Experts of a small language model: 403M tokens, 5510 steps.
Below are experts of layer 2 (counted from 0) of a mixture-of-experts language model. Rows are named router (the router's row for the expert), up (a neuron's input weights, with its number) and show model dimensions 0-127. Each number is 128 + 24 x the weight over its row's rms, rounded and kept within 0 to 255. Numbers have three digits each.
Before each expert's rows: "gets" lists some tokens that make up at least twice as much of what it gets as of all text; "mostly gets" lists some tokens that are sent to it at least half of the time. This comes from a sample of Wikipedia text that the model never trained on. Tokens count by the router's weight.

# expert 10
gets: " and", " ", "ing", "ed", "o", "or"
mostly gets: " and", " such", "g", " National", " many", "born"
router:127166104150124155168174090126101075094111126164128114105119121143104146111152163130141150135155121134159112142125154103091126102118161150116110119139135157153108139135077127107146112101142179112155112133131117128168115117167141148135113144116177116144173163089126121128178148118133139161114155127113137167129112088087113125122125154146144142115170103081123129138081139110124114184138
up2:087156109193163109160137159130110157115147152136148131141123114110112138139096127124125109121121117101122150135135113111145143109158132069125146170160097125142138122110142133129115134096084118144124129116125108158056131154165091109073103124085141154139104100138128140109117127139131157137154109166161157122144124119183142109110131166109136075184129183156123133107134106112129124127137
up3:105117085138139135171143132153080141096130147087141111149106125108087127117109160142128114113109132125116117142158133093112150105091092172185142097113087169133090141137140167096089107108095130151120153117083135122132105135114163129130132160070145094177120143150133142161145097137127112171145108150130157108175117168137147128160162099130156133146101130159117129131131118133116146134128
up4:164096092139129088168131132121131114130143111098155171170145171099139187153096145138104118122141126118123142154136117172157115123141118169111146123086165109178145113120134134166146117121142148117099096131077150116137111127146120144101129142102149147133174118146139141119128089110153120148128071156182148121136076141129137160145125100131113128106125138116120141145181123128113175089133
up5:138106105205165155138106149148072147143128145103172125184141141101135116123082141096098141096139112122088146115140130174143144124141125079136158124128121120147129122126144119120087136146099110143134150139115152133093129092135123113090088145124112146141141098165145167136122094130158136141141094161148124103162107152174139164154124118105109112124120143179102156093151130137108131098135
up6:167153095129115100131115149155102154116135119108132143159109102102124101124088128122108092103130137122126091113163100156140117186151131092180134120080088122156115112156131106087146149152096147142152116139133144140129129082101170122150125126124157171132133089175151124193121089144155099163146131147121141133120100138149143149122149152162118138148103141123124153123155128123112090087095
up7:157128106173140118134159128127112132114131124107161150133118168119052139095091151126147162125152154150133085119179190142113140172150129085088138182139132136140105131169146137134139163122153142138090138156145094110074109134138153115108087160125160109138120128131131123133097158125129132169113129133147132134161093171115126147129157103131131140151130143125090121121128111176101148118127
up8:152160113161149125153151145137081123117121125114152146148134116127151130125111135101113130102158125151110112115192114152122195090137116118168145085119131122139137133100142164156103163096150146163131136168098130108143089102095152099127150170104129121181165135146151167183112109138143167139105100118144134109124103152125111161126121175092132135096116130123145134085136103132145106130156
up9:104124074183139145167097112163094120089153129102145159154117142133120160123142166102123134123112116099133100126105096119150157154120062127164132107108130146191101091144122154092081104100117132126104147154155104127126145145149136122127116107116179167098096130145138127113127120124163119137122123125150139128106091148149164185184114145116130118125118123138118124112142118098124111096107
up10:129160137134184122141163131106128103104107130129151147157113101099140161152113119120138156117139119101128107071174091091144133087144124130137148149144090141193128122164119149112129137131121115121119107153030136123126085128128082150128094099118143133112166124130120142147119104128112126165152109124127145153110123095135089124108172131124110113088080149149134129144146111119107094123152
up11:092135115148138137170125153175097148109127151099114120136133121094104133156125113130114159110119126146084096073130149125135142153166098137152152154151113117133064114116154164133117152146132107160113175141112143145107149126180146122111119120106139136086128093130139167155131098150145130151178135150146164094129132108158100148135140112161137083137096144128093113103167115151114101072139
up12:126116105140191132128132133158114120099152125116174134111141147099150145113139148071085124127141099077107157127127111106133170131135107153135167149105118134110135103157143186129118172167125142144143140114103143139123097114173120145108125149165158153156152101152166107163074104118129130141132117113129120141114090123130174163161126108132099116117103134134130154155172109126084104100097
up13:121141121168172147129109147131087148143145122103160154150111123100136147113109151082118167115165109183122146119139103124140191132156134131162164103140126102171160108167115102109138156095140118091118164108132136168111124141120118123107104173117117150149137114151195124117159104118118091131137085104158127158132098130151143175108121136104096122110130147126135093136152132160114149141157
up14:150123115165185124132123166117083173140126120124152138130142101094088154142112129108035114110109109144098121123151133137118167118115115129123157146168156113143191100110134147138109118132155119132082099167118152119101107133132149162128131151127122144114175138145154169115154123128165135143111082147156144088104111121166152118113118146113146098132108135144100118145152124121105164106124
up15:157126124128170119127127130134114118083141167121094151132127140104126089066100171116131091121120139143129137086142114100136154121148129140155144126135111109157123117134148187076138094141161140174103156128078127160120106093115132140125136113119162135120147132154144139187083112122130159158135113181147151163119134110104111119089139072106139119166110145140139162112134129111095101113148
up16:095155088152132122117088153138122167125119164059127127177110171114139132144095147104130136113145111151068128149158124120153172120130119104163153145082132124145117122148152149074144121142112098151163122137103134136099142123151104111063093121118131129129141129161169146144105122176117120163138113171163146115166137125154104121159131130104137110171117147118097139145142106114118120134132
up17:142150136143143133158163151158084116122127129122178176131110169113080139105112140130075141122129096114116114142170104103156187142098107155135145170161105141143117105150141130130101113102142112121098106145083175147095118133156163132108120145127121153106173091147156126119113121106090145127125117149128158113134119181128170151152142133103129072124089133139115127126147127092101127121107

# expert 3
gets: " by", " at", " with", "6", "4", "3"
mostly gets: "6", " by", " at", "25", "4", " with"
router:110121118124080146130123103136097126131146117139145117165118159121091136092155190189095110135119117118109122162149082160149114121137137107137135154130116117112157119111114129111140126172101123102148137123155156127160123133203100154102145104119134153123081125158106101153139118073133096099101116132140134166139141178117126084142136138112161143153140147142176119106153118140128172141152
up2:146103130147162109162098142147119107093125153098170147168120132117147151086111130142140150090111186167094131147161119164120092101185125141154165128161097123188140115123141162103136121142114146150137162091122145152106142142141110150097090146141122172150131118176160153136109143132117127131183113120139125098098129125188108141129148146118116110128128124136125107136164130145089134139135
up3:148099144202162109114122153146132164144112125103118143145117130109098151129156081124123132078114110133139135084138149154122133136140143167124169155112090107137119108186111134140150106131160114146123130103134125186132134122115085125117110145129130121125133096131170134131145093126167099221133129097125126158139143128134153161132155139118121063118116133163139099157129121128141126101134
up4:173136098114135116113066173122137164119145141141145143107130145112112103145155144135094123121134117113104094104174169133111137114155101076131140128092086108126111109123153159133079149135111128160180163113098133137099132161082106095121097132132143105146095097147148150173112096143132138125132122158121139108122100162113109120120162149141093113166118176109142151151162119103117145106141
up5:127140109145092082160152138151131120124099137114141150164138100086128158139118094071112108101183102161130110125133112138104120136132129142138141143134140114149136126136118115138160121120124103115135135164112155147138118123102148143118117121034085160117137127142119144184149108139157121134139152174164162120145116114173165113156142112158085080120122139127120105079173150127123099132123
up6:108126134168138126155121125126100139102093134127164137174157126107126187132130145086127122076115110145129120149203113155134160093115119152148169134134101106169149120114131107133134136132132092119099153151115092141137103101126093126082131123090100135140135141137129140164144113151152145144128076157138148171158097184151127113127127142115095086094117125143078121127144132132126161107155
up7:143129136130131111116107147202085112081156146115156137153128143120144137116086177119112158115140097102102111147150096142114142159124117163154152139128115137137125121179132170144094087138143121120089121113126159126111133150147117154120096186160150116135108127157158126136144133103153150156184120117137132094118136140134107159113148121094107109194099137093136136144133127120111070104127
up8:081143127141142103139146157138069144113127135098132175168121147118126103155101178136123123124142124113126118071136109167157139156130122131115142136137106123103128122139152158121143110151172056139142126142090120133085109119131161120117152122114112136142160048131163159117080117150148142158126105166142139137145139115145129164174124101123149104116152126111107180111163133112134118121146
up9:095150123148129123118107144161131139099176161108128148146128150101139179125133153102116117120137103087107094155166139096074155138122129125159168088140120113139111099112107095159098135170134153150106145111163151143122132111132124144120089137167154135116117171162169123150129091176137138143145106155169140123149124150184163134131106184112144115119130139134102109132138101148081122140125
up10:082096130146153152149118157120126117147108159102157117170140095107138137142102150096105103099179143123118162116181139117160138111154097136152150140151087092125125118155152141135164151149088106142141123121116130140074117153135136103123102153110107095125130109161131138168098098127178124127171116151109153146109107101141129153171135110164111103170113152154117169105157107148115123119093
up11:159105068136144124136146135133080157097137165121161144119105127110133135107060109082097126124117130112129122079125137143117132103162119114145146139121100144136112131197170185076091139154090083118135171112116147124104137149131113134112131118101138163147116107150152150114119138155138157123157130151116113121119110117136148157180143103166100133154131140121154155121146112103106148107125
up12:120142080127123118132108147187117131116154141136165137136152132128130133128084136117106112113112114085123056142139182133142129089134152112091134129147138075149105112141125152168132130132129146126171164147115110105125121104120118150099137117115139096147119113158119168184155115159106115149160100172198159152154140149144134118111110179110115092121135139132130182117133132124112138138106
up13:122137129140160109153128123142125150146127121129179112122147132134119181139128166127126097096106139129082117158179110162164133145102104108162145095120158127124086109154169119156098194147096139102139107136137146121110135095131088094082143127108107113133140084136133121129151051142139168133129122149161126120146068162116163146095150126131106128146130146154136119107125115147125160126144
up14:124153116140085123147168150143109140144130116120118141151127106112101134133075110125091132127135119138117097174143129153203134155126091085121151092130134126166138141147122143106063151148140119151116082169141175105128091086143135110103132139081160111131152100127148135141106135118124159135180127145127136122091123123128139132151161079106138119155116156149137182133138130139163146105149
up15:140152078184132153132088152139118113122135181110143126145122155120104180118071143129077159133193152105137108115137071120110164147165106134122134130143128121157114121131150125086117126111152126151132143106123162133100132073150122127112125145146123171145092131171156142104116109124132115137130124114147137121093114126150138113131142183125143128151116131114144137141153139140087089166181
up16:133121141141121132126119159157082145121160171126132137140122142089148100120099158120087134099127115148063141139122118118155144121108125116134147116137079118126129111166133140126122141160079094164113094150132100131119125150155159112136150120114117155109140099146186185161148139191130149169142106102156133134181124096161118149144132117119136126118098134128116147133156139140127076094074
up17:138145083138150124130116157152122133106153126130145136139110149101086112086095155114100148112133096174075114129147140153137168147168112119108149101165137147142133095133117133111109144136137114140100122160149106128111124107148107149095141110084177131150133116149139142140114122130136126138157106193154153115153112133213075172124104095122131096129122177124113123091143127115121157108138

# expert 6
gets: " |\n", "\n", "0", "1", "–", "2"
mostly gets: "c", " |\n", " head", "ic", " club", "ight"
router:101132060116124192127164145116128115089133101150150082074134131128076139127122106148122132132123140114127137168121099085107073096116100129127124113126131122146160134149134135153090107119107155092145079127145104145157129148119121139126122094129122091154139155099134109137181120148096160126123131104126113119149132138104122136134104140163126156134146115066085134120081120135132121180126
up2:113163129150141130105107182123136114108130121108125105099123125106120126142098117118130134137170083125118152143097125109164153159134088131140128095152114085150134102130156122173094115111127144132124147135130164153111174149133102139089123092104123078144099143142136157120162084121145180144146145128204138119180115169130162112089122139108107132147099150149102120083148108133100125134104
up3:115130105156156131118129146137124128147132134127125136151146132089109157109131120080096153099143105118124131119121181138182156122126144087111159118157092124123105127133151100115113140104120129122143123127115171119085094118116140101055120162100096108136125111147162119183088073118133137159146102170130164098128113168128137176151112101120131142165120162113094150119153148157129142089133
up4:147136089144150119147137173155106133133132118129138123102119140112122171134129127127134073141120123159112096095146104122182139144111094117114133103148105112144107109151197171181128145145160130119117128136127179112122082130104131128123135104098121109084100128151155136173115098143179115147136119162140163130135090172134160122094153136135109133124112174145102132064144122134124111142104
up5:142130127134147148115116153148100147134141130064108151125113121109133122137052155116113131083131161179070115140159105167179137131116137116106148132122173132148104122112174187127100124129113116116114107116083136132063112140135165121108088149145113095158116116138169137126119099099119146135169108106177148105149140120164119130149102117117144132141116155118130147104124126135124102123118
up6:136162143148101135120148192156118115113107119108153123146139158130139163135110097138110117109159087094113137112146119119164115141132112099177149116176124095101162110166157176170134104101110140118092136150129136133102079158123123121096113109108118119120157111135170129138132108133139135147169144171158158159128091104125158156162180178118105082151135126137106122110128130108121120112105
up7:112117122163139116166096162158112134126168166109145120164154144089126121119100179125123133112153130129096125073157125143151149120167128129145176126136126093124114116153148135137112133157120092160118184129121141150098082110138114105100135139117147125126108103164172165141093133144137127168163108155127157123119107150145133117131164152114095102141086138121156152107169098111064129110140
up8:148144115151110112145128150143117150117152136131106148141122099091099135143117103125119130110161156082130114139141095133082147157104119098133144135141085150115123100173155119131086123123117097146147160144133187172126112137135126137109093138112101148137124152144145156158175085143179087147131117133113132097173097136147183163104146152099128094117098155120118120128163132112132095065121
up9:113108150151121107143086164137076126131150145136157154147154157112123116094081141130096100085117143130102096112149129186118155155137103098093159128149138112133081113149136111161134139111128151136123140132092130153113154152167108091100130189137149121140146061143130143130133120138128133167140118108124150091175106159140103173114111146126101109137099151111118093106142118163119136099123
up10:153157119158105142112114156104040109129113107086172130170142155114097113148116139134105129106148138121117140164146114163139138140139153160152139147119162116156118131119171124076120151137134099124144119136112109106109160131143107079108148125122121114156140150125169149100106097141144149125145104093138130088148088170200105141161148125118126125132086159114139123152157126108116150105138
up11:154139129164117139129145121140132138120124131099143132121132157099152117076119142125123121091179130167115122156155127146164138192114085126114163122150153104159137132124130129108132132151091136147132154172115138156102108083113109146124131087119117107164127093163161143147099149142115154169133106155120145112144129142117111094149193127073111088133105154137141160136134126139099191118167
up12:135121129170134142109113157135135108148130136133140129130153131091148149114112115130103163111166093134121123087128150084132154111160101130140144142174145156175143094121142172136101143160116152106145166125138120106083140131136140149096130104140137109141128118139138124116131094112128154149145097155203154094137112134164177122143137192135151114212135147149168130098152110133123112140124
up13:151133120122163135137124142150085159111130143123185152118096124102129173115116152144106132097155085148090143101166079145111139099118106166188131172166096097146145097167143110156137121123136076104090124122120130174101095151160134150120124141107129154133138107173156113129157128109128133127125136149161129100122099134134129098152147162094099143110125165104102118125161117126115110103125
up14:158110112141174066149123127138111155112115118130155128154169153118120150127082132141083122084180182145100129121153138145166129112145127083132132110116106122133121126169145139136132174119122129148116150144129139139110075101110129150127091100125127114162114132141144136126158046120159138157129133158168138134105105126129117162158169139141098111175114149134154117112155133142122085141125
up15:103151117136113139140144153159101161091130143127180110115152146106117145127113146108118092114161099116097103172136142140132125146135105134152147085198128129152105141145183151117101176112084111131131159141138135130104122157156148136093131132098132137150114080148138143105116126130131139185202123136155130098140099140154152133098166126107127132159124183136122149122143122093145098140132
up16:086155154144170123153113136149102125142115132139092157113142104114090113129152134147081142137170113141087108107135123104102139173160138069145168174152077127145116129116157097113131121117157133164105155123114146147090098156118109115123119144076113143136147109139181159183139119128135150165147122146141153090143117130130102111124147142155135091121128175106167114119162119122126124110130
up17:149090127125144139127118137181118095115133122112152128164149124108154185131051134120119121102134105084105124150164105137170147104143111115117161122177120115144127140140160116157102145119124097123140110115095110132123127144141123166113104162102154120156120100170181135116132069121143142139134145175170147111112132132107142134185163179113093144145095129130121132115157118143110143121126